Below are experts of layer 3 (counted from 0) of a mixture-of-experts language model. Rows are named up (a neuron's input weights, with its number) and show model dimensions 96-127. Each number is 128 + 32 x the weight over its row's rms, rounded and kept within 0 to 255.
Before each expert's rows: "comes after" lists some tokens at least twice as common just before its tokens as in all text. This comes from a sample of Wikipedia text that the model never trained on. Tokens count by the router's weight.

# expert 26
comes after: ",", ".", " and", " that", " but", " well"
up0 [116 145 146 122 134 125 131  91 148  84 140 102  69 101  77  98 144 155 117 131 196  90  59 133 149 134 199 150 134 146 129 145]
up1 [140  96 114 106 160 108 142 138  90 158 130 136 154 110 143 115 135 129 161 169 150 125  77 112 124  87 148 115 100  96 162 116]
up2 [ 84 140  90  75  79 179 105 131 113 159 133 122 111 150 122 105 104 170 159 115 124 158 128 183 126 118 105 108 141 160  92 131]
up3 [ 48 167 140  93 115 139  64 123 113 158 126 182  87 138  94 124  94  86 160  54 142 141 125 167 131 115 119 113 129  89 161 130]
up4 [124 157 131 127  64 162 130 176 207 142 127 113 130 161  89 108 151 113 171 168 141 173  86  91 177  30 105 113 113  77 142 171]

# expert 14
comes after: "9", "0", "1", "8", "2", "7"
up0 [173 123 168 108 131 147 100 118 109 108 143 122 122 132 187  93 129 117 120 128 183 140 139  93  99 140  84 119 121 127 144  99]
up1 [144 132  85 125 117 179 176 171 187 174 135  72 112 136 125 163 125 106 103  93 163 136 189 126 103 158 125 184 157 114 129  96]
up2 [121 105 136 194 134 154  93 166 116 153 110 144 148 114 157 149 112 147 128 121 135 143 104  82 189 148 170 126  32 161 145  87]
up3 [153 122 147 121 130 162 177  92 127 167 152 140 140 125 133 178 123 148 122 111  91 144 173 122 155 131 104 216  79 171  89  96]
up4 [ 97 162  85 143 125  95 101 107 151  99 119 118  98  84 104  77 115 132 151  56 133  49 156 188 137  93 138 180 106 140 138  87]

# expert 1
comes after: "\n", "5", "3", "4", "6", "7"
up0 [106 103 103 148 118 142 149 128 149 116 103 159 133 109 138 107 139 142 136 192 153 142  84 108 107 117 138 148 113 160 100 121]
up1 [127 129  72 128 142 144 150 151 163 103 137 122 156 114 157 130  65 122 133  95 160 154  81 144 113 138 107 101 150 161 156 102]
up2 [ 60 155 132 114 136 132 160  97 164 132  64 140 113 157 144 125 180 157 169 156 216 112 161  89  77 102  83 142 137 135 107 151]
up3 [114 127 126 113  89  82  78 146  88  56 220  36  97  81 121 144 136 141 167 165 127 133 169 131 119  91 137 130  78 183  97 156]
up4 [ 75 145 121 136 125 131 133 155 148 115  96 186 121 146 155 147 178 111 102 145 118 125 112 107 127 149 110 106 143 119 100 170]

# expert 20
comes after: "0", "9", "1", "2", "8", "7"
up0 [140 114 140 132 121 153 110 159 146 161 119 146  81 132 135 117 108 137  80 204 133 147 134 164 134 101 197  85 175  87 118 153]
up1 [166 107 126 136 184 106  44 135 133 179 166 113 126  87  71 131 127 134 156 155 182 119  68 157 123 163  96 162 166 132  89 180]
up2 [119 131 124  91 111  61  52 113 163 129 152  93 142 151 103  85 124 101 161  91 117 144 120 111 126 116 126 133  53 153 174 119]
up3 [ 67 161 118 189 117 149 114 107 201 128 174 161 115 112 169  83  74 140 119 134 152 145  56 141 152 128 161 164 166 161 119 103]
up4 [117  96  99  94 169  80  95 130 146 121 100  91 150 128 142 156  98 146 160 133 183 127 104 153 166 127 200 126 141 157 167 181]

# expert 23
comes after: " |", "0", "%", ";", "3", " /"
up0 [167 122 125 119 135 123 183 119  90 139 125 149 165 111 150 148  88 127 143 162  67 158  87 150  70 102 112 133  88 130 123  78]
up1 [115 167 136 153 180 143 153  96 132 124 131 131 143 108 110  94 133 110 133 180  66  85 126 171 126  95 148 142 197 115 186 159]
up2 [134  73  55 133 170 175 150  95 117  89  99 164  80 100 135  66 168  60 169 109 140 126 170 143 180 100 135 111 115 124 146 111]
up3 [ 90 101 163 132  84 184 125 123 137 164 148 153 142  89 195 113 151  89 212 177 115 125 122 131 147 152 110 137  98  84  94 128]
up4 [ 90 213  99 184  76 125 143 177 137 115 124 109 144 122  70  96 186 123 106 132 201 107 148 120 108 148 151 139 105 162 158 126]

# expert 47
comes after: "0", " a", " the", "5", "4", "3"
up0 [130 120 115 145  67 129  83 108 116 152  79 125 124 112 167 123 135 107 149 123 122  91 158  58 165 149 180  44 116 188 203 123]
up1 [110 154 153 153  71 142  98 157 146 162 124 194 177 130 168 140 123 118 190 139 172 127 181 102 138 120  98 139 111 133 125 153]
up2 [143 105  91 148 146 122 168 123 181  99 103  78 140 161  74 113 121 123 118 110 128 110 150 187 127 145 104  63 151 139 155 114]
up3 [143  76 123 181 100  95 116  89 130 137 118 136 116 146 194 132 149 103 127 196 101  76  91 134 151 188  74 117  90 122 155  93]
up4 [ 96 115 176 166 132 145 196  88 138 111 178 169 105 174  78 117 101  91  56 143 130 107 124 124 133  94 179  93 106 191 143 159]

# expert 9
comes after: " was", " is", " were", " are", " be", " had"
up0 [203 149 146 134 134 170 134 105 147 132 126 116 133 124 144 145  80 133  96  77 178 133  62 155 118  99  79 102 139 140  70 151]
up1 [148 139  77 111 107  68 149 194  85 105 105 168 143  90 177 125 125 110 104 153 173 125 111 131 129 104  90 100 163 102 115 128]
up2 [108 147 134 148 161 138 130 139 146 119 163  54 106 130 100 130 207 146 142 142 128 108  92 113  93 178  60  87 108 190 170 135]
up3 [167 135 147 172 217 100 114 141 171  61 178 180 122 147 129 156 127 131  90 172 142  70 127 115 125 124 142 170 172 100 125 119]
up4 [165 134 133 128 102 101 164  99 141 126 108 117 120  87 142 135 164 147 144 141 181  98 128 151 124 147 176 186 142 161 102 129]

# expert 15
comes after: ",", " of", ".", " and", " in", "'"
up0 [186  97 152 205 154 117  79  99  71 108 107 137 101  99 147 153  72 140 101 184  22 119  87  91 142 135 147 125 138 164 107 145]
up1 [149 107 151 142 151 104 113  89 121 166 115 175 128  95 166 150 181 148 144 104 104 119 127 116 126  86 150 138 119 145 115 130]
up2 [130 163 148 122 150 152 155 159 113 178 186 154  73 110 134 145 129  94  80 137 100 105 130  90  92 127 138  79  68  60 144 113]
up3 [146 119 188  97 120 133  94 104 146 162 165 140 102 130 129 133 198 119 108 120 152  47 171 174 160  98 149  89  87 131 122 185]
up4 [ 81 105 174 169 152 158  81 128 125 127  64 142  95 168 108 109 116  96 120  92 130 124 121 108 125 116 124 105  85 134 102 126]

# expert 0
comes after: "2", "1", "0", "–", "|", "9"
up0 [101 112 142 114 144 161 109 167 160  67 139 112 141 150 124 178 145 130  49  97  85 180 127 157 127 146 130 115 149  82  88 185]
up1 [116 147 118 103 124 135 121 110  69 135 118 123 110 148 121 123 102  93  58 158 102 106 175 138 166 119 164 130 116 133 134 136]
up2 [ 87 110  57  97  75 156 110 196  93 172 134 183 120 112  97 163  97  85  78 155 132 125 140  76  90 143 143 175 156  94 161 143]
up3 [ 53  88 138 119 152 164 152 116  64 125 128 161 134 156 123 175 100  87 139  80 118  84 102 147 116 157 149 114 106  78 115 124]
up4 [ 74 128 165 126 126 133  72 169  83 190 133  95 122  77 153 124  78 118  97 173 143 148 166 103 172  96 101 123 129 134 150 116]

# expert 42
comes after: " ", "1", "2", "3", "4", "5"
up0 [156 105 124 108  90  71 127 105  96 162 152 149 159 167 113 150 124 123 156 128 157  86 145  67 141 119 170  89  84  50 138 164]
up1 [149 132 151  77 113 186 128 113 124 147 131 126 122 145 136 127 129 205  98 124 157 127 121  97 116 113 123 165 116  90 110 180]
up2 [126 144 130  98 108 144 128 124 133 101  89 110 191 126 138 121 153 124 105 102 144 148 100 120  92 163 140 176 105 124  34 149]
up3 [ 96  78 138  95  92 138 115  93 139 101 158 110 122 131 133 196  83  95 155  57 168 198 125 160 155 151 176 113 176 134 130 140]
up4 [110 133 128 189  99 170 126  94 173 155 103 166 103  93 144 137  70 125 166 115 102 108  86  75 121 167 117 153 100  71  74 108]

# expert 12
comes after: ".", "1", "2", ",", "0", "–"
up0 [157 106  94 103 142 143 126 154 116 149 103 149 112 179  92 171 136 203 144 184  99 132 162 147 204 174 175 141 164 123 121 143]
up1 [160 134  92  95 141 136 119 105 133  70 143 152 149 143  97 120 135 155 119 137 158 167 173 153 109 104 111  80 124 131  94 141]
up2 [106 155 147 177 157 143 172 167 103  95 193 138 128 132  42 149 117  92  96 149 158 193 176  99  50 169 104 115 218  92  83  81]
up3 [142  75  64 106 172 148  92 145 145 139 196 170 141 115 158 120  92  97 164 183 111 125 131 155 106 143  99 134 171 136 155  74]
up4 [101 138 107 119 106  78 141 138 165 125 107 170  90 122 132 169 132  91  56 124 101 133 160 129 141 198 114 142 184 136 116 190]

# expert 22
comes after: " the", " of", " a", " University", " as", " member"
up0 [152 165 137 156 120 184  41 127 140  63  92 130 121 122 124 109 135 123 126 115  84 126 104 148 128 136 127 147 108 158 185 121]
up1 [ 92 161 152 147 105 107 138  94 134  86 121 121 115 111 197 134  70 128 113 136 183  86 126 111 109 108 117 143 112  81  93  63]
up2 [132 142 115 219 186 124 116 102 140 103 134  97  98 124 102 107  91 146 154 140 158 115 112 127 121 112 153 141 133 148 122  81]
up3 [120 107  45 136 130 167  54  84  91 144 142  99 126 107 139 100 192 102 106 167 188 156 140 104 156 197 125 169 118  85 133 155]
up4 [121 162 128 147 179 188 100  81 138 163 118 130 131 128 136 117 150 123 114 108 137 126 104 118 164 144 165 170 116 114 137 208]

# expert 10
comes after: "\n", "-", "|", " Species", " Type", " Website"
up0 [125  94 121 159 143 115 159  71 169  91 151 135 127 134 167 164  95 150 176 158  87 147 212 114 138 125  79 101 114 104  96 160]
up1 [ 77 150 177  90 105 160 132 137 176 172  99 167  72 117 141 142 127 182  41 119 182  96 102 164 132  98 127 140 143  88  68 141]
up2 [132 171 146 177 145  83  84 141 161 130 182 122 146 133  89 130  91 170 146 148 170 187 135 141 105 103  93  92 143 171 115 130]
up3 [ 86 180 111 119 122  98 129 149 128  77 164 110 105 141 150 110 123 122 146  71 128 178 171 174 172  93  63  88 144 153 108 168]
up4 [105 115 134 108 144 110  97 198 126 149  56 161 116  66 167  79 142 147  94 131 197 151  94 137 136 152  82 183 142  95 143 150]

# expert 3
comes after: " |", ";", " W", "W", " L", "NE"
up0 [137 125 120 139 147  65 114 171 108  98 146  36 138 133 117 148 184 100 152 141 131 115 152 152  78 148 136  92 167 162 158 141]
up1 [ 78 154 159 107 207 166 158 105 161 104 123 132 171 159 120 130  92  80 141  75  88 157 109 112 122 151  79 107 102 100 102 156]
up2 [134 161 151 154  69  57 188 117 134  93 110  51 159  64 116 128  96 151 138 120 128  62 165 123  95 125 162 102 187 150  72 124]
up3 [154 135 165 159 154 137 122 174 146 138 178 145 110 143 126 148 145 157  83 108 119 150 154 102 187 149 139 144 138 116 121 177]
up4 [102 132 131  76 169 147 130 140 122 129 173 170 102 155  88 160 176  85 168  95  76 136 106 129 145 116  55 129 170 134  82 126]

# expert 24
comes after: "–", "s", "3", "8", "6", "5"
up0 [197 121 140 159 152 117 151 184 189 122 116 114 123 141 147  99 177 129 121  91 153 136 133  74 101 100 116 131 128 157 134 117]
up1 [111 130 102 139 211 126 146 122 106 122 145 135 101  88 115 151 117 108  69 175 148  91 145 119 211 102  70 138  75 161 144 125]
up2 [ 68 143 110 102 166 105 112 161 142 116  82 163 202  93  87 132 122  51 133 100 114 152 128  90 117 101 149 123 141  91 126 125]
up3 [138  99 119  92 170 155  78  74 130 170 148  84 106 120 163 133 143  77 144 171 102 143 126 101 157 114  58 103 108 124 163 154]
up4 [130  79 112 101 131 172 159 130 147 120 184  82 107 132 109 151 112 176 100 146 144  81 170 110 143 115 126 139 175  93 176  77]

# expert 39
comes after: " ", "w", "t", " Ro", " W", " S"
up0 [150  93 175 157 166 122 161  87 185  92 143 167 156 181 132 182 139 163 122 129  99 133 158 145 136 186 107  96 156  86 175 104]
up1 [ 86 152 148 113 157 104 174 141  84 110 159 126 150 130 218 172 143 112 147 102 113 117 156 134 150 156 149 139 116  80 165 154]
up2 [156  97 147 141 101 133 145 181 155 145 119  96 148 156 154 148 143 156  69 152  94 180 117  99 126  87 138  98 104 159 145  94]
up3 [ 78 134 142  99  77  99  81 118  96 131 144 143  90 140 181 145 126 147 106  92  78 145 170 171  89 178  99 135 139 165 111  93]
up4 [184 116 177 100 128 121 107  73 103 141 155 133 133 160 135 129 151 126 138 115 112 119 107 117 138 142  47 127 114  85 143 110]

# expert 32
comes after: "\n", ".", " |", "==", "===", " =="
up0 [ 97  90 115 110 143 104 128 160 130 143 120 105  70  63 148  57 158 128  81 112 153 136 151 161 124 116  43  97 127 153 150 129]
up1 [ 62  98 157  95 155 140 142 132 131 128  60 128 144 110  90  70 105 165 140 117 180 149  94 139 140  75 105 156  81 107  86  68]
up2 [162 137  95 158 102 149 130  87 152  64 132 117 100  98 132 107  95 172 168 140 174 143 122 128 151  86 141 100 157 131 110 140]
up3 [113 197 117  95 150 135 163  98 154 125 148 140 127 114  90  59 114 119  72 167  95 146 150 136 157 111 151 162 168 180 188  82]
up4 [194 129 153  84 128 163 195 136 124  89  93 132 130 194  49 115  82 150 155  92 108 107 163  85  91 172  81  61 155 101  91 154]

# expert 2
comes after: " |", "|", ";", "/", " Opposition", "See"
up0 [ 85 110 102 108 110 108 132 120 190 107  73 141 162 106 178 189 148 179  87 163 137 136 135 124 154  83 133 147 108 134  89 101]
up1 [113 126 131  66 120 121 122 123  65 176 144 134 101 129  94 151 176 130 153 171 122 135 167 157 110 168 117  88 140 115  71 145]
up2 [207 109  84 137 147 124 137 158 131 170 143 129 107  93  74 113 110 119 147 130 119 139 113 179 145 130 122 146 181 157 184 114]
up3 [132 140 143 174 131 133 160  85 177 151 143 138 110 148 129 174 166 142 180 144  94 125 202 146 147 122 137 108 149 143 109  91]
up4 [132  99 103 152  76  77 147 125 133 119 170 138 123 156 143 143 141 121 158 146  91 110 113 137 106 155 161 105 156 163  91 150]

# expert 8
comes after: "-", " un", " re", " de", " non", " \""
up0 [118  79 121 117 152 121 135 138 152 136 174 139 130  92 145 214 170 107 140 110 149 184 146 161  82 113 154 159 126 130 105 187]
up1 [157 172 102 118 147 141 149 133 104 138 197 132 110 162 130  86 107 103 121 112 138 143  97 130 160 136  66 133 211 136 101  93]
up2 [192 192 220 163 139 124 110 130  81 115 155 122  96 136 136 136 133 129  95 174 132  85  57  97  83  94 116 174 136 148 111 112]
up3 [118  93 139 111 171 127 148 128 127 112 141 137 133  97 102 146 111 145 123 140  92 131 162  80 163  76 142 104 158 137 125 123]
up4 [114 146  95 113 108 148 138 170 122 129 109 111 116 227 141  84 106 177 137 107 126  71 145  83 177 104 107 128 124 140 173 155]

# expert 40
comes after: " ", "1", " |", " (", " /", "N"
up0 [102  79 167  95 134 126 137 132 163  69 177 127 119 147 110 110 143 163 135 128 150  79 168 201 138 119 157 160 162 119 148 128]
up1 [113 108 168 120 184 105 132 101 135 158  87 165 130 146 120 131 173 213 135 162 134 150 111 139 106 100 165 108 140  96 144 132]
up2 [ 73 125 159 109 119 109 199 138 128 184 114 131 150 124 119 148  83 125 113 106  66 111 210 109 128  97 145 128 126 167 152 129]
up3 [161 133 130  80 111  89  86 152 144 142 164 120 181 127 197  99 127 101  99 142 141 165 145  98 138 159  48 150 120  83 134 138]
up4 [118 152 134 138 134 146 102 132 153 100 113 186 111 151 141 173 224 112 177 150 107 108  72 133 146 107 116 138 216 114  77 146]

# expert 7
comes after: "s", "\n", "==", " of", " ==", "==="
up0 [ 98 101 100 129 123 124 129 132  84  87 150  91  97 100 105 169 136 113 128 148 113 132 166 103 173 139 176 108 165 105 137 135]
up1 [155 147 140 157 144 150 131  79  91 158 191  90 140 137 117 103 124 174 120 135 132 142  97 182 169 114  78 120 139 181 201 170]
up2 [ 71 142  90 163 125 139 164 115 140 152 139 183 166 123 145 175 192  82  96 107 147 118 138 179 112  85 190 188 104 132 132 144]
up3 [170 106 103  91 103 111 144 154 121 110 172 112 141 123 157 117  88 153 122 110 126  79 152  85  99 122 162 107  97 195 154 208]
up4 [194  97 126 127 136 142  65 135 140 171 107  92 209 135 151 142 119  61 196 140 130 177 133  89 124 185 137 127 161 206  90 189]

# expert 5
comes after: "-", ":", " •", "|", " Date", " Place"
up0 [119 150 149  86 158 117 129 144 163 196 126 146 120 107 135 141 158 135  78 150 150  57  62  97 124 112 196 148  84 139 125 147]
up1 [ 77 117 106 199 153 105 128  78 137 140 146  83 117 145 128 156 180 151 101 115 115 146  45 116 128 122 162 131 149 110  63 188]
up2 [106  94 130 161  94 153 146  76 129  82 116 144 133 156 152  64 161 117 110 113 179 109  64 121 166 124 143 109 111 141 135 126]
up3 [142 127 135  81 166  93 162 162 170  90  80 130 139 139 116  83 136 159 137 131 173 165 155 101 158 131 211 140 118 144 135 136]
up4 [157 159 174 128 141  95 118  95 118 106 173  82 196 114 151 137 144  42  82 151 108  86 113 204 116 156 104 146 106 132 162 113]

# expert 38
comes after: " the", " The", " a", " his", " new", "The"
up0 [121 148 106 146 117 115 107 126 121 199 126 101 128 200 150 113  86 146 147 143 101 110  93 123  65 103 142  98 128  84  69 183]
up1 [130 146 168 123 131 113  86  82 112 162 100 114 133 187 150 119 113 151 145 125 175 165 119 181 137  82 157 186 128 106 101 119]
up2 [167 167 147 113 162 194 112 117  72 156 102 134 136 114 140 140  95  77  84 107  80 106 100 155 134 142 118 123  90 159  88 163]
up3 [201 178 178  82 181  94 147 126 142 161 117 158  95  77 110 113  93 181  83 110 160  67  71 153  83 136 136 128 113 139 167 168]
up4 [159  77 124 152 134 117  82  49 113 185  99  79 129 109 126 131 166  78  93 154 140 108 153 125  64  90 106 118 103 139  65 199]

# expert 4
comes after: ")", ".", " information", ";", "\"", "7"
up0 [139 162 114  96 125 146 161 155 132 108  85 104 124 148 120 123 117 114 171 128 122 119 105 142 155 125 195 137 113 120 113 129]
up1 [ 65 118 104 135 138 149 164  99 121 109 142  96 104 143 177 133 154 136 129 138  95 150 102 104 186 111 155 118  94 135  89 103]
up2 [127 133 132 155 122 108 171 113 104 181 127  95 156 123  86  96 138 110 113 116 180 178 175 115 131 151 120  95 109 160 139 170]
up3 [152 105 164 100 128 125 183 142  86 146 119 171 107 157 181 138  82 132 153 108 122 231 123  77 120 133 146 131 138  53  95  93]
up4 [ 78 141 106 136 148 155 127 120 138 157 144 154  81 152 101 131 103 128 138 175  62 163 162 103 142  99 161 100 116  97 182  99]

# expert 45
comes after: ".", " and", " (", "3", "4", " or"
up0 [131 137 158 148  97 101 147  99 165 122 176 102  69 142 136 169 142 113 123 137 154  97 114 235  79 146 124 136 128 110 134 165]
up1 [ 83 108 116 153 170  87  85  83  72 124 181 108 109 117 121  95 130 143 137  88 153 172 177 129  92 145 179 150 137 117 196 102]
up2 [ 68 116 240 187 133  82 127 154  92 108 127 136 102 165 133 122 111 152 121 128  91  77  93 102 156 141  85 154 142 125 156  92]
up3 [140 103 118 108 129 145  83 110 154 159 100 176 153 104 133  68  95 127 151  81  84 106 104 106 200 128 123 116 124 121 117 103]
up4 [103 133 153 148  91 133 187  74 144 139 130  96 101 123  67 134 138 176 171 138 167 123 139  95 163  52 159  94 121 139 170 128]

# expert 28
comes after: " \"", " (", "\n", "-", "===", "=="
up0 [152  94  91 165 106  95 118 129 172 104 159  74 181 131 151 154  65  78 109 134  99 124  54 152 143  94 122 150 112  96 106 144]
up1 [108 127 138 111 124 134 126 118 135 102 210 135 158  86 143 139 136 121 116 158 137 150 111  95  68 155  52  60 140  86 165  99]
up2 [181 137 170 130 150 170 169 108 169 124 142  76 126 166  95 181 180 156 147 158 101 154 119 126 153  91 126 173 105  58 136 134]
up3 [136 134 178 108 186 138 100 189 169 128  92 127 123 121 135 121 173 147 186 126 124 139 164 168  81  62 134 116 199  64 144 107]
up4 [153 106 138 121 162 116  83 188 149 159  74 135  95  37 138 151  98 133  92 116  99 166 147  62 117 103 160 175 102  88 142 153]

# expert 6
comes after: "\n", "|", "ed", " in", " Label", " Released"
up0 [142 112 132 140  92 157 113 118  98 103 127 136  97 165  65 207 113 143 107 125  18  89 181 169 118 179 104 134 121 106 114 105]
up1 [169 127 155 144 134 106 131  85 128 139  89 161  76 106 136 121 175 139  70 163  89 141 172 108  93 128 102 113 154  89 152 107]
up2 [155 190 103 170 100 160 126 144 136 174 148 183 152 131  91 110 133 127  72  57 146 162 141 190 126  80 120 117 131 160 104 133]
up3 [159 173 131 122  89 171 110 134 107 118 126 114 160  94 121 125  91 135  41  76  90 199  76 147 103 146 172 121 163 102  86 143]
up4 [122 167  88 119 107 147 156 127 110 170  93 146 191 129 180 126  89 125  84 110  98 157 102 173 158 169  84 135 155 138  74 199]

# expert 30
comes after: " |", ",", " in", " the", ":", "|"
up0 [ 96 137 103 125 156  90  92 111 126 136  92  91 135 176  89 131 145 154  87  56  74 154 128 191 138 110 177 134 152 116 155  45]
up1 [210 148 116 175 173 113 141 138 119 119 113 120 157 157 149 201 136 156 105 102 114 121 117  98 138 165 119 105 156  80 150 186]
up2 [113 111 159  88 189 130 174 124 157 105  77 146 119  86 134 130 103  28 144 164 112 182 143  56 101 121 151  83 129  96  89 149]
up3 [ 72 184  96 150  78 180  77 130 110  55  92 123 135 119 133 118 163 138 149 182 111 125 112 118 129  98  77 122 181 142  54 103]
up4 [125 115 121  88  75 123 126 145 167 182 122 148 141  95 108 163 142  88  71 120 129 121 173  51  51  88  99 134 146 132 112 132]